{"moe_layers": [1, 2, 3, 4, 5, 6, 7, 8], "router_score": "sigmoid", "normalize_top_k": true, "balance_bias": true, "n_groups": 8, "groups_per_token": 3, "norm": "rmsnorm", "optimizer": "adamw", "beta1": 0.95, "max_steps": 5066, "dataset": "wikipedia_en"}
Below are experts of layer 3 (counted from 0) of a mixture-of-experts language model. Rows are named router (the router's row for the expert), gate (a neuron's input weights, with its number), up (a neuron's input weights, with its number) and show model dimensions 0-223. Each number is 500 + 25 x the weight over its row's rms, rounded and kept within 0 to 999. Numbers have three digits each.
After each expert's rows: "mostly gets" lists some tokens that are sent to it at least half of the time; "gets" lists some tokens that make up at least twice as much of what it gets as of all text. This comes from a sample of Wikipedia text that the model never trained on. Tokens count by the router's weight.

# expert 31
router:539495481546477529517505524500474535507504493466517492503516511505521522455512517486478476501496498487513546510474508495534507483475457494494510472490533481513474482473521501452517510539522529467478500528481534538508474516541486541505522516457492490472496527495496521479477472509524494523450450492507438484502510530479510505527505450493553508575490518493464480481498507501479512463527484500553501496458505553522515511479491474472524512549501481480533539533491524562533473528483515518534468516462537457473525486506478457521496487507518492548513490483510496518476490488528506509527511488528498498522503499479541469483488424522521512500479480479533495519528492498525472486528
gate7:507515520546489452460523521497494446544499502508487506520500457500469526458489545477562530524510479472517504485469513503508493461489516493483464465500497471507501509529521474493515527479491508448442505494487464466497489505517481466482496513489538499510524531504528470494517469443525488493488519505490507499504506481485528505459509504492550498510518474495513489512512487516522516509511498519510484493491554491452510508502524488489514531507537491483515515504490519512493547490536515517564522506471505486473547534484480489498463499513529583502485469534509469492478497527493533503531568462512546465497540526492526518503491524450515522521505512535456513484518529519513477512429
up7:519519520541482464461516525496495450538501520498502506512516474479473519446494560467551520519502470492531516462467524492513479457503496489489479458506504477526498506523524459511527541490477498469450500497485452484489482507512493465476485526489530493498519519507519467488520467469514491498488522493488494497483505484466528497465494494490555495516510490486521492499491488514512525506512489513515489490482560467471497510514536458504512527510537476483521526504470523519485544504520515522549533500475508482479547546459484501494462495517527563494487488528519479471472497507493518518521550462514536472488541540496532504502490527436521524549522528512458514494513517513501480504420
mostly gets: " the", " of", " was", " on", " a", " in"
gets: " the", " of", " in", " a", ":", " was"

# expert 18
router:545432469549494476543530594494500523476495477492492545470474525523475511482463471475517500510492501494461544511486490473505472513489496506514538459507524512480438511505509495476487496507478512510475515527489543477499477553479494478472504505517482505482514496490515518534471500487484515510518442496507476522521535477458454543502463488484448519502502493524505509498493490465485423531501501447470489461530554514488472520456473466485502500517509512467481522511501473525513475500496496498512448508474466473503524496498513513525523498502507538481478475503489517529526480477495513540489529516495479472486480490491506522489493541502507540511549527513473528462527520498478504519515
gate0:509516486545544473527532465464542538510472519496489530480500515460489549513514507538495523510469529483507534510524465472494484468503495487512497501512494548510504487541509495491518530496486520494518481558514459467496571537507538501470461506533543486509454443508528489489509503481496495520516518464480478417491470513507468496514487477506527502499516530470498478477553528433492503483499488502555497484511530486477521484496459538475504519505523489494529513528458528521514524523504480495529506540480524520446531487519496460488504490487525499521457536463496495474496499464520532504497481472517490484505450515511472517497518486497505467502519477505503493493482517513485520535555
up0:500457527464471554458460505542511455474517513502496470523490479553497437497466507502508490475522486490495481481470527541526515528502477484490524507484496464488492497468525495489491473508522493498462513454495493512496470472479441503562492465495480491481569544512468489538489502543483491474518487520547542553512544508514522514457474502527495517509480479528482516516465478543496531514535483510490478508477472505506461509494509483544508479506510508497520482469552482490495476512472525492535498478488496514574475500489501510543503521504469492500538480541501475528476504531509473487513508555459501500491538456514524499503486512499472529515483524501484502486527494469532476480504
mostly gets: "o", "es", "a", "ia", "em", "als"
gets: "a", "s", "o", "es", "e", "i"

# expert 8
router:523475478545481538531493486519514555490498536471521528498481499489493509473493499506484521456437510498502498522521467518517498469503480504486495477467517530532461516500467482520520480477485542464482480482485534509498515508519483561523504475451484539507526538459514506502491500461537485538508484514529504519506521463489481529508476539496531464478538513485520469512521515518452442526510528509499516468515478505476532503470507530460487482527484490501512541495483488534496521440495476495480533510497500480507456494505508517482493469508520538505458481490548525515495484510489456520554505462551508515489532496560497485415482520501502526502474493474465502472503479526491501525519
gate0:493507519489488537480471499486522483498479523450476490462520500481455476456492512492498564469487448485512489516501521467559459505479490479519560463524495480464567481512490451526514519476501519457505492504519502475488452472500518514496500480462533484480504527549453502472515554506477543516502500524492516502487493515505533528504489549522489482490517506468486541515519494494509513511533465483509514516517498459515471499484554484480528513497474499542508487445469513488567536486510501496513533486509461524500487522465523484504489545476468509517495521483455502529487493476484531491517461508483542485476510493478479474526502497524526531480518472461499490537495518540474486519486
up0:498502535525487534460508516444475479477496497515494509514499498512509535517481493577463503513486515513516484543488503511476516517488478450504483499432476523546498541519544504506492507505510528496546525519514489520438515487506490508484471572541548491504507500510496480472506540490524472509514513499501478512486482507483508535470487532496505528516476476522496518498556487491504497502478490505490502482480495497445503547486507471511477542496516496487546553551483510464517495506498494483497534510480527495504538512531483496492534437481496493517489469481506510425500517522465484516493479481516487496474495487480574519462501514480540481552544524522540489512468513526477501482515
mostly gets: ".\n\n", " \"", "\n\n", " s", "\"", " t"
gets: ".\n\n", " a", " |\n", " \"", ".", "\n\n"

# expert 0
router:536484458518480539511515555501490558532516458484518521520486460530512477448492511499503500524483524530509518550523472498505487513494514489528482489485546520549483537502511520489496520558475559467479477518470497514482495486497483500515474538487466485504488490495508499521471486490548480482466481490498455533504530517528510476484508482455546523524525521525517495505475497476505507516462456524500472486473507468490508524481491480489520433515487512502543517534486520506509463514510497503536480473480505438465524479440497473524510495511519513541511472509514518492477518496546516471544505478541492478500526552507534533470470511491536492467508514503485465504519483481542467475516
gate1:522494528499477510488532510533496504433499486515485512498494562480467524531509517525491516543510489526498484492505512496533476477517545500484494490474584515527472465508478531529501506473523554529497488469484491504497485519497497483527507545480498492483483470518533511502475474503519519487487523475533509468461516493505514476561487488509460498477521412493447519530483514482514529484505488506507526493524470474499530534505442489427557552497544486526480508501544515490526486481501534504526470491513491535508494513480465550524510521491532508478494515479486512498505470484472520479497492519487487486521475516540504487448521504484463491465482494478489484521486487508547501461502
up1:516513544489474511493529507525484501435490471528482512495502557492465523531507509531494528536496490522502490491508512496531473479522546499486492483463590513525459464512466522527498507487520553523496493476494491500500492500488483490538508545479505483467487463520531501499473485502515518475492525477529510469467515507502505477557493490512470499482521415489453516532481514477518533486492489502503524502524462483497532526510439477437554547494538497535481505493545514494524504484497528504532477493511492538512492514476482552538516518497521495484503525479491513505504469470478520476502486502499485485512484521539510486445521507482471489460486489466495473511490487509553509449508
mostly gets: " the", " The", " his", "The", " All", " for"
gets: " the", " |", ",", " of", " The", " for"

# expert 9
router:523442508588502490547487601485508495512505503473487491538452528528465496484467470521527489503530480495497509522526493469522475528492492514533514483470512501467462515511521468449511487551489523505468523468500527505508509533526478496483490475506452467456497494470492502491478518480508518513464451533505465545544461510505542494504463484508507505500498506509513501555538511479499424502511496504509503486527531507501468477499510481443513479480494513477454482522517529516499441505508525490518485507531498477491529506494480511506503493542535492455501493500521492494522487514518499555503497513466510486515500510515517510468490555496502504503485510452484525506502495515500521526482
gate3:497494494536496493508481454495524533525506465524494502510458526488528492519484491523517472480474502472503524525491495431524497519517494481507518509487482531531480480499514491467446531478465541511497514626468459476473530449528490482531519460504535494505436522528515502486490524476468497517476510505525493457499499525495487471513520483490505496517506500497552472450490523519503531531497461523495489482506482477472517529525491506484503534507517525500497545535513533515506520521519461497493533518451490556486483473480516489507464499512501476526530543493471479513542448530498474519506496468502450478502493484507501496501456467499482546498514505490492502490491486494492481454497
up3:508511513454498512488528534510481453477507533471497492482542468520478510483515510483486534519524495538489483484512506579481499483472504515491488493517507475478509522498489501537545467515533460486512485377527522519523483539469510525461474551490482496495559483491474513504512476523536492485531500491468511541490511492501511540497489517510493493473499505513462531552507477491493464476502520487498503514503516531536496478483519491516503485499487476490504465476477446483495483473488545503518462486552524445496524537513488507495538496493485516481467457510529525471458556463507528479493499531500529514502506519504498499508558529499513452508485495522520500506506518500501524543503
mostly gets: "0", "2", "4", "8", "9", "6"
gets: "1", "0", "2", "3", "4", ")"

# expert 27
router:534505443572477500560482523514498538506478488472543459493518512506522556507482484491536485478512525503504487480524481493506548509497485510482499500453517506501470527493540502475488491565517558451527450499476542506482513511537487556474504483437500501451510513495483523517514483482493513518460400468459472470522525500527483508532508469492516518503490484483482501537528488492505480471513493510488459481511495499530486505508517492476510464514503493495499544494522520505520502514484540484542510505492495486479506479528482495471524513508493475474502468460510490517508526516511507494507483479512475481491505476556515496480491482535503474515465505480498506559506504486543522469537
gate0:497497477470483469513495500530476492504478488516471512492442489462520527491503501492490488442463480506473496490520517476477538492513515532536486487480491498525472485498530535468536513463540517497500467499498484470491509484486459469520508501476534493494521539507465537496523465488538500476514456554505483485491513541490510537474516505480532503503546491525517504513478487481537438464430504485531506497522500498507484487471532528518469473474527521525470473460472466493476516499535521523500505484484491494458474479543511474492515509504444464485493487463429470508523547532468537495477498498522534470474497503483484519498468498464488529476459476540489461502520547484493538479498
up0:503474484488508440519490495501495507495502488522514516516484472455535526510473514490481523442460491517452478512504502481481530473489523490541504479483487482527490494501545543486538505494541473499520486503491520500473495480481500478511557483511508489507501559471498533511527470484520496490520480539495489483524502547538492512475515511476530491459531510490527482502490478476515430484440534501534504486504523505489467481477544550500521492470525513500506483471511495497449494490515486515485498536483503481410479466546505489502504541498490488477505482488459496488522573527496502505506480536549526467500539494466489509507506496464508542454483502531492497500505574490495518521515
mostly gets: " between", " than", " and", " when", " while", " but"
gets: ",", " and", " a", ":", " was", " the"

# expert 20
router:514474493510491506491533558554493526513543490510477533537503500535538512509527496502481476496475505518472487513493514441532517500487475462529536502499487509514490514456525492468491537466495558490485456520504503533472495511501496496527519516504482478463492504490480559486462516479509485503458504517519490520473498487488519505505454501470546530544481530464508525478492518473491497513513467489471495455475536519487478476476482489466506383557480520472508503467541515499512460503507491491480514487520489482484526522502490485530512482531488491499510511485510466514485487536541490451505522481481505472520519530522495512457462477467495502491503522490450548535534514482520474492526
gate2:504484520496512483468518464483527487495522497473498496488441472473492463539536470487473491528522490487484455529481508502467493439516494505528556492506507471505525469504561465493452480495508517517535495503477505556495497482483506501504521511522484490543513509503490536534486529518476513488499512523521485535488558522488544498490523543463478456502530522534549521490539464524538492490536525529519502480480492536495496473510489466506508470545484484518458530508470489495473514492577492463469510511494487508472491502448518500472469501505481526491560519521479510526499495551534532526495492497499463499506548462500509519471471501499518488453495514544496473503501479478470493488486
up2:483517478514530520515484511517515500499523510560526534501504526483494509445492533500528489476484505544509481405503470518519488525510559484509441516500463529494486503514475541514498526496491497558493498521519456462506536505532491461486478504523533488505484480501543469458524510477490465486501513478533509512496471468501482501505485464509499518485505492512488483484494503504506497531434486468454504514533494492496495502500497567480530551478530518445536482481479531482518475528481517560516482499516556482522518508501460476526487512484529471519453480522507460458487484497520483495523526499491508522494495538510499477521471487521436506504523509486491497492502497509520501525444
mostly gets: " C", " V", " c", " P", " B", " F"
gets: ".", "-", " ", " B", "|", " M"

# expert 30
router:533506476553484522497455471426538513510505528490494489524513499479505509466520519490522474501523522485518540533510437464532550512497468524518501487487470504480446523494463472475506502545500517518504467500465551553498516500507484515516502476443479528495471516475493499503511484473498468508518459542505486524492510489493467484496500479478502483490481494509509482561496505510463526483470465517456489479525523497534505468510495502524544477499514541506511507514515518460486526483467509491557500525506547469494475523469488454518521459522504519477496493516550556531513464546538516552508497478515506508485527479538455474470512501470482474522477509518501513490521505521520504509518
gate6:509488547524499534490501496479494540480516518494549475535540499517443491472527463467520538533492509429504553502524509461484482473474498502530443454502486478475499492497500490524486467520491463545490504497510494501483512503506489427511468477522440489492430540492504559519486521475488494507540525526494509512487494467468496483517492491514496549487535481500535501550517497527459506501500502517516497494469451545503485532475505455521525466536519529486477522498498493486522538503475490514486491515476519460510510533476495460528486511503462515473516547499517508503496500495505489477503489493525482517475520477484491497518499528503496505537539467468465537515498509509514474442509
up6:491520464471512488516515493522500446515494468496443521467473490479538510526478537540493481457512492546492455508447492532537498527526489509469542545471519524530503480497500507489521524479499515464507499516469495502496489485490483563480513503473544498517548461545514459492501510532536496521462494471500491473517473524528522508482518508490504464504470503523464494450472501482543519502456500468498517508532518435519518490522497563474487538468480448493532458497521492510508478509551510492544509484528488531497497474534508516489520508484512482521485461531479484499521514492493525517494490498466529503540486533502522493486497496486480473465481520534550456502495492513478532538493
mostly gets: " was", " it", " had", " not", " is", " who"
gets: " to", " was", " is", " it", " not", " that"

# expert 3
router:563446446530512472516525563519506561549477507472505482532470497531471495473487506499462497476512511494521486532517466485515539515474482509490463476486541513514486507517516502492515523490492527465456493470486513509513533491487496542467485517485472540527487459514527526489500481498498512523509473504514463547518506453505529470553486454503508506522479493452479507490476509487493484530512531494509496471519547521447542526486501514482501479489498506491480488504493536508509475557535483505530483490524530502480548491521491480516464490560497506512513472503539491549500523502561516466507521512495469502518508498516488516467493488480509487512509500502436500498482485520562490491545
gate2:506499503507515499495507507484500499498506543438481513448507510512473520469468536504471506521510506479503485508496554466511503469494512469468516521474524526504501463493519492463434502510516536455506499480462516527483490503476495505489485469472478492505517475491505532520495534517475525476524478526530521488534525486489492558506511525503527534531492470498484486530480521485508512446478517494436511506488500463496485460505435478486542504523472493494508567479512447488503482518528511507471462479514497514528515509515505529471462515501452519476533538517445482522494460502475481496549494517523467435536534445514473478514479503511541498491503494557494487511522467503505524530509
up2:488501496486486499509498494502501517494489455548520492552489506480526469521531469502532494485490494514493507497501436555503482537518501538533487484516481474501497537523484513528563490493487470545498494510537484470527502494521512501515502537523524513491481525509492473479507466475514468515496525473471484510462472529500504432497492482502461477484515515502496525467528478505493513561512493504557499495502496540500518544492578512518468506488534508519488439529489543509497514485475486504515532518495506478458493498496497481529531486499553473511471476481555508474489537491527532500447501497480526560466474554497525519489508500498453500520497512440513513487477549506484479471499
mostly gets: "201", "199", "202", "198", "200", "197"
gets: " ", " |", " |\n", "\n", "201", "1"

# expert 7
router:525494425573495521551516505509497501513484468468536488531489484502451508487482478490512489472503529492486512534495505460513521554514496492507501463488536513498442481459518514497503489547485583449487475504482484508490538461505483513498482508462482479515519524448468512540498509462530513485427436457490487491514535502554480508509499494467524539477527465500493503504514491488484516538500469509471455490484505457513497483528507474490494480509530511480472516489505515466499502507492485487527502479497514483486549504514519506490507517513510511456481502497474469479496562535508501454501527481495504498532507523504528527466502490503504506496503504514520464541504515488549472474516
gate1:517525480473507482510520506541487546470455551504474558491499479511485505505539574496491532487477494503491513474517489485499521495501512486468515470516496494465511514522468489514475497542520488478497474481504490496493458523507544562544500522518526486475493485516488501482512445495475541511520478495508501482454520480502524527528486492547486525535512498485468479532515517503481498473505523495484497492515518518552488513533462474525488509497539506563507464471528490545462531487530543526508498519549450528467497516479495488523520540495510495511562481469501495468517541478508487507489530505508504488507539468503516486476509475458462463492477460462476490514480483517518566478512
up1:484475527520506523490453500473542463497541444511515464502493510481511462499465468503531468511538482515497471509499521538485496514506486528526485538491518509529484498502534492490522487457462489503523516547507514524516547497482443402463488483484499486512512504526519504522505566504504469501506530514503500512545478495488484473500486506472517482475493479503531526459466481508515516523511475513534502501503506475483494484476542505488516479495464501436502515506466502478520460529483467471507505502472524499538496496506519513491465461492498477490416518507491484554475458514515489495517476484494499487482472544480467512533507538512522508482530542533516506489543509489481438524495
mostly gets: " |", ",", " and", ";", " which", " –"
gets: " |", ",", " and", ":", ";", " he"

# expert 13
router:523455473497500491522499588480498520479509468472452509491500477490528539478460472470484498500516533518479517481497508483519479504497534542530519457518520509468504521451490492521512516497469499501481521520485583476507497525488505493477489523500489519493493490463513511494442465553505512518504454498526475538524541530466479520532505502484447508520522484511540496535463511454485488492482497447460463449503531485512508535508488489485486456523450454515468534494495493501491487504509505473505479512517462499518504546517477477518504519504517519511492480496512491532539473449490532516492503450477514478477521493511501554488475498492501505495556509534521521490529510517508489524464
gate0:516546551526477487488498521495470470491519479467523491498486539537457466497515511497506526549498490501531511471463472488537523499514513475479523464528473552512526504505501470476508528514515492479502509495511513490514554484515507461483472535480501508530500458482473516496467507519488473529547516561496471477518486490449537473528525534492473486464491491485470528547539519499516498552485468504504504492513471504478501500491551549499509490490489502504536543489475464502442509531544507528496536526508500501496515534503476480516488481494511486557437539477489494490506507495518509556529488496546459477501535504490484507519515514467530514498556480494532471496525505502489492451475
up0:487445445477528497500496473506544539506480519526485495504512464453545525520491495499486471464489498499477476533541534496468487506492495521518479522474519458505471497491517543496496468486483520532498498513481458527478454514478495524522531465509510480487494538515537493503536500481525519466448475461506532543469506526539455527458483448496540526546485503507530475456473488501482500465517532494480500503495532481516497498507468473489481510498516497485473479515525530508560492481450495454513472473493511499498490453499517523492500511516497513435556450502512507516501492509492473462460527510470523528504474518514514491479495477531478487511443505493478526504496475491518515536537
mostly gets: "or", "ation", "ated", "ment", "ers", "us"
gets: "s", "ing", "er", "or", "es", "ed"

# expert 19
router:554455498542521475512517560512500550471480519493516479536463492547501548489497513479456488516480503511476514546500476459489532506453479462484476495486522494500515507510515499484488521468487528480465503468491532524485516514515487503469478491508477505462484483510520520475534529512508522513480458535497469565522537506469517452541461471475518523500482510485484445483457481501519484505511498493503493463515529494462512504522498470464497480515478479486487474494499541515499482513537472473521433458495492517489543498525500490534478468499486517518507470485558494499478549497542516455482523471498467488488504504480481537475488480486505493478471506485458509510499479502564477505534
gate2:528487499478534450520459492493482529459510481489520520466486501476516505518483504491507492488485517512525465475528480441519522465525509492509488476511510532517508488530513486482537488554474523454513496507500505514504459475519500482468475468462501523487517492543457488552508516549513481457552473521423503456520509469505503558548523498479489476503517511487548494469518509529510501489544464486496494494459520488529478468473502509476497526510468469505554521507494474534488519501513498484545489535494498504471471465508509514431525463475454482490488463458521488491501505508486462501514477531493494535488489530480495495515504465491472466494461517461493505459513496478476523514474
up2:478505489529446550497540507520518478548489518508487474544517509523489486485508481498502517509514490491460536511484513550480480545478491500493518531496485472491493514453479513509471505433514485544490509491505492488485536526474495509532537533539494478518477502458545504460491484459487525533452527474571499549482489533491502438450477495515514519501483484514455505529468487470491499517457523518511518500544476509476527530527499499528492478480536519499450475497494532465514479509477502526465501465504504491532510530487491492568467528521549517506513531524481503514486500488518525498480512467516503472509506468520504509488492534499526536506531490541501490556497498521522473489528
mostly gets: " ", "-", " |\n", "201", "199", "200"
gets: " ", "-", "|", "\n", " |\n", "201"

# expert 10
router:544431504504490513562497555502496491550494522450523482547458511503508483476510489521495496524498513474513483515516491451508479519463514517511505488460520465495523461510511482483515528520528523508464526451547503486521506530503478513516487523484472533463519486478502505511478536471469539529497484529485493515522494482562522509530470538538509507505503524480498477497525519489504484521503484504535518459499523484512523512475515486483499518519485498510483519508537494495545485544517526521546485502504490472465540507495520531479467516551530482460477489484519488490475529539491512501493476510487497470517521501533477503412458491524503504500492505431466535496505439501484537519504
gate2:492534523497521488502469513500515502508518475486511463484503434497487487544503537490497511509504469550490544461518494465526481489505469476484507511500520559531509507524541511497481539501489499494530509580512458499503501519499491449501472508504549472527502485518470519512502497502507523476516564480453529467469464515514529497497520521491477469475497490481525460518481566506497493500444469488488486498474481487514519475471544523500477489497493502515550500503453490469461468515487488423542482538474510482512492515460486512535506468484517486477514528492474506557500498486517471484491499497481477485553534501511462536520499510479504483485493502566531489485509519538500495517504
up2:511478496486477507486497546533534526501478488546502510490509515481475511539494491507539503474498467500486526497555517483505522495515492525489476468485530545520507479489448502510500494500492509485492502541478503482515486514511501481532497481473456518476549482483537491490535503495565523492524466487515445490489491479518494461556484499482485489484461512518491516525474545522454506460524461452503530491495509466505528478481482463494488467474507466473479495514466524537484485537497479485502481527540463501519460492488520508525522514490444513492522518460517512546465462498507497484501463443497492535499545532548464485449485473454492519493479533505520496473490480518549549486478
mostly gets: "4", "8", "3", "5", "6", "11"
gets: "1", "2", "0", "3", "4", "6"

# expert 16
router:522455443522495511509503551505491529478487513445496535514452517526502474447476484482515518525513539483487498543495499457536525515504487513480515452496510497497460508480468521484514533500478511493437527470475547496480533515464513535484463478503474506492494483487529486495489508470467531523523449488517503492503473474497462514510501546516504487530499481525548525538523497517477449523506492465529528470522481501476473534488481495473499521525490533482468488485507502520506472553518526525533536519495486461482507514500482494505488431525518556449479508518532519501532513502478495511535513491558527537493497485517475511478491489500516512496551544504469492506503495539499494533522
gate1:504555524495494482505528475510469535522517469482509535495521492457459498483501471505508471495487530480484481552496525475532503459516494510480529502521543521520521456440495479480540498493514563513492524473494508487492504463505498522484500473485545543499515488537511473531461549536452494518493519489513463509454505502532460462504477505505490496497523507500475525500568527538556489504508498462528500499470522473494519508496510485492516514525481480486512535507519525507483470553471503542491509503452521493527503469496521488469466491461461537497528496515481477487529493459466522533546507476527529518462490501510541512510460477522522522506518512476484520536476491501550535488489
up1:479492455486499498512486561502520464512482461508440499510486494535505491527496524489492505530516490487515532466513463505489493533489477504510483476518435488483455529550513539541488516514470427456513490508494511502508481508510510464505527506500476468473473506492494523472511424475503508459524503535501520498570484469457512518463516484497485481460475510506507513510443495454417506472474499551441495513531470506503446501512495520497506475490513529500496458488516506481513535446533490499542490503513477499494502504545501509510545509476532494487474499506511549507493487508518523481461520519486477480518525472509489488509508518497502527509485493547502486489512488503462484508492
mostly gets: " |\n", "\n", ".\n\n", ")\n", "==\n", ".\n"
gets: "\n", " |\n", ".\n\n", "==", ")\n", "\n\n"

# expert 5
router:540434458523525468559530559463477515501516476500470531499510489486499540465481485510477467480480509521466500483533476499517482512518517551488502488490502464491487521477482482522524505500498524492470526498546532506495492537449512483470509507518480507529496447479481465529520493488493541528518478527492487514495526498476476514549478484522484539516443518511487523475504526464509501506528469469503499464513534534545493520465483485485515467520478465505473537540509514466496513452467505479502473474496490484479487498511478433514539542479524505518490488540505508485472521485560504517519486495505503485471511418522509516494474501508492501521530529483481531506530537496498496505467
gate0:489466519486482513516539482504465509475542527499535526517485465475475506532476521521553521479535487512459492487502494524458473464499454510465498483472496499482481490530493492491508471497504500522559479530485495522474487487514535483580536482542457465506484514508524474508499492519492448521452514509517502525520507486507510515522539499473516535452506545508475496535513551518484541537526474525479483506554517550525504495513456522458505503489524517518501542500515517495492448481456483464498508491527515502522505506459453532513501507472532531508478490511500557492470539488488466511506496499519456462460534483499501483524469515551503500517502488493480531487477495481489483498503
up0:488484476493502496490510454527524547491492463494521476514476486507508482487485496509467456504489515461506476496477472483489487502512511435543497498525496507503538497489458502452494521498514477488495497499489483494532477505471503486470498438505517501549536466518484523510524467491516501485483488501518495478504494481488532475484528506481504498488531507487542507535456459456517477480484509487517486507476431467452491511502516525543497482509531566501479501536539570517507530503526476478502461522484499505501501494503500535570481534528508556439535512502492492459496477499494473520467496487494530512556505509507487502517539408491501470469482510504508491475514474483528493535489
mostly gets: "ing", "ed", "ly", "ated", "ment", "ong"
gets: "ing", "ed", "s", "ly", "ers", "ate"

# expert 15
router:544440466541549488534510533461456497504506476507528513521499454521511548470466468499514497509483469506473507514505477529462509503527497512483569516505515511503496505457472480498522517471476493470482475499524509501485497515480436494513501520498493497498509481462462480493507505512510529517480478519514504535503509464509522462544494484534472536531491520453474496504520519473522499522504488491494472458501557490523515538467494488438481454506516455473475502514487508525530481479474488508531462500508515507456482448492483433533510505495548508553485506472543512496536509505525490489523494482503526496494493473496480537456503493480516472525512470454457490493515542507515478526501
gate2:516474475531479466492539478507495542490499515482511473479488487481511492505509547497505525511504497481518518497476507489517478476514510449506553532514570517512516493461533528526562544501485540507498448505475477528541487474498473526454514524511501491566485523492508537476470500512513485534475488495464540487517450515529476496483538463511500496519542467510481492483505497506519477465522548554469503474484487491520460528500497535466510545513521531471496496504513511509468526490486466539547511446495489496490517531499476482515548485522504505506468513508479535498526519467474547514504508500498496482526526453498499526488500522438515529483515488521465540451481513500479510502487
up2:491542531468524531512455514487506464496501487506495520499520529515491518499474449506496479477493491519479488503521506493486529524478487556497445468492445479512475494543463456461426458509535454506508535508533513465464499513492527488544478481482499501435512490502496469528519497507475510484523516506533472491474537511461512514523460528493509493477453522510509509512492491487484521531466433456527491511506509501495529481526495474544498454478464461532511504506487485497527487517509528465460482540510509506511476477500520522482471512478494496478553482495511466496470484523507440488486471508498502512479488549519504472516502471548493474515487508484539462534517481517527498482521
mostly gets: " T", "ical", ".\n\n", "ated", "ized", "ised"
gets: " ", "ing", "ed", ".\n\n", "–", " T"

# expert 17
router:529450535507464462500487514549536495550540488461476546525497538468484499480502492483512457492477510497510535490511534516500526503497486449502506466446476509500488514491491521491483513447510512465480487511486504517489516475470474473465536550478501516490532502489523484495501466516516513479477473469513444506505497487526513557486457486495520502506432519518477474481520510483503508501493509488518506444486475489496515458475507477474513512490476497468480447515500509512485487514506534502517543469561519466468546534500478534492527496527505491527525540476490521510511527521521474488439524494465550496523513519533517481451449516454493501511497500488524537496502520514480498516528
gate6:497458523486551499551469521513520515490499493472501481522488526462469505511488486514529468512462526550487484494492492506493499496527514488507530510513492516508500538514509461523510458495500486487472520540491441476507468489493511545512457483506471509481530495489463522502505499507513517472512522500464556485512508516482564516533522495490477474519478478496460498447476500551459477544530496495513541497484532495515522456455533515449479520503483486500490471546431527506488464557465476470537460498519500509474502520516519506519491482481520497472476491491520455548497518489468514466542470526501499514480458492525502550506514467521499510475495532521537515468483490471520496527487
up6:503546474503474522437533471488485499510490518548499481481483470548540472522548497474517548511540462487511509467486489510524493503471465525491490492515511485497503482464494534464493543504466495487545492480524534513525528520527469462499534510533500510536470521499515503511484504508475465518497471489509450503506476469522470455500524485470498514470527537536519516501522471486566526464475497503528492511521472511499455535510505474520513488541523485484494536491576490492515508477544486495491516525509520464511494462492489467496499494494471491532489512490491534471487506509533491479450500450494512492502558511475479444523476532486444491516485487467456474497513507524471504498496
mostly gets: "C", " F", " f", " c", " C", "G"
gets: " (", " F", " S", " f", "-", " C"

# expert 26
router:503435531535483492517516515533510508538535481459457556553528488511509487493512478470491478499465527517515514509527521474522506499514504481515502495521476474540489510466512524451512493464489530484507477505510514508514499472489502509483509520471476481531517543504464472525458513471510540520502473463497470530520502449526529552506473517476543504496491474531489510520511512432493465509508479487521490455481492487514481493508496482491515468521480464486452487505518513504525507502511503510537536459539490473477506513508471477470467483545499491496503494479503496470487490509456472457487462507491504495526552513551522484450481507449501484491499509448476540472482462505473559500550
gate0:494475501515511445482528472501487471522484495523495463534473478477472523525514485505503477494521479482509478530476494484554504473539492481479474508519513475507506507531529516507503509494498531480395534490492492513544495462516541505562461463482478527510473498471502500509496489513509542491524515491512455534491493455554512489507492477455538463480505503466476505512471532485485450516449496510511511492505489523462554463509532529466463522495472478497502453499503525502530497521473494503503507507520518450489456489540518458493434523493501494467488462533515481517461470521507493503533489522480517497504490501513516478503479490542495494537520514503498489478499457521492506526447
up0:504488501504476463484476515509490498499495494466459447511482492522514494498510452455529497486566521516481463493515494461484491537478537525478507496472531508508473455506488510534485500496508452499525511510456505514479434511543509515484510450508478526453499512479443521484494484481499543496514513493468520481543525549500497558504514542489469438479515521488508455505462518489569458496514494477485476487481476515463555472481524495525493460540493476532506496501487497496456495453516518491513487484499488499509519528488533503460501496528455527448517507511505516499535502506456508498506480489467489507508513456522514479515480493534534482488450488531481526500525490524496493516501
mostly gets: " (", " W", " N", " H", " A", " B"
gets: " (", ")", " L", ".", " R", " D"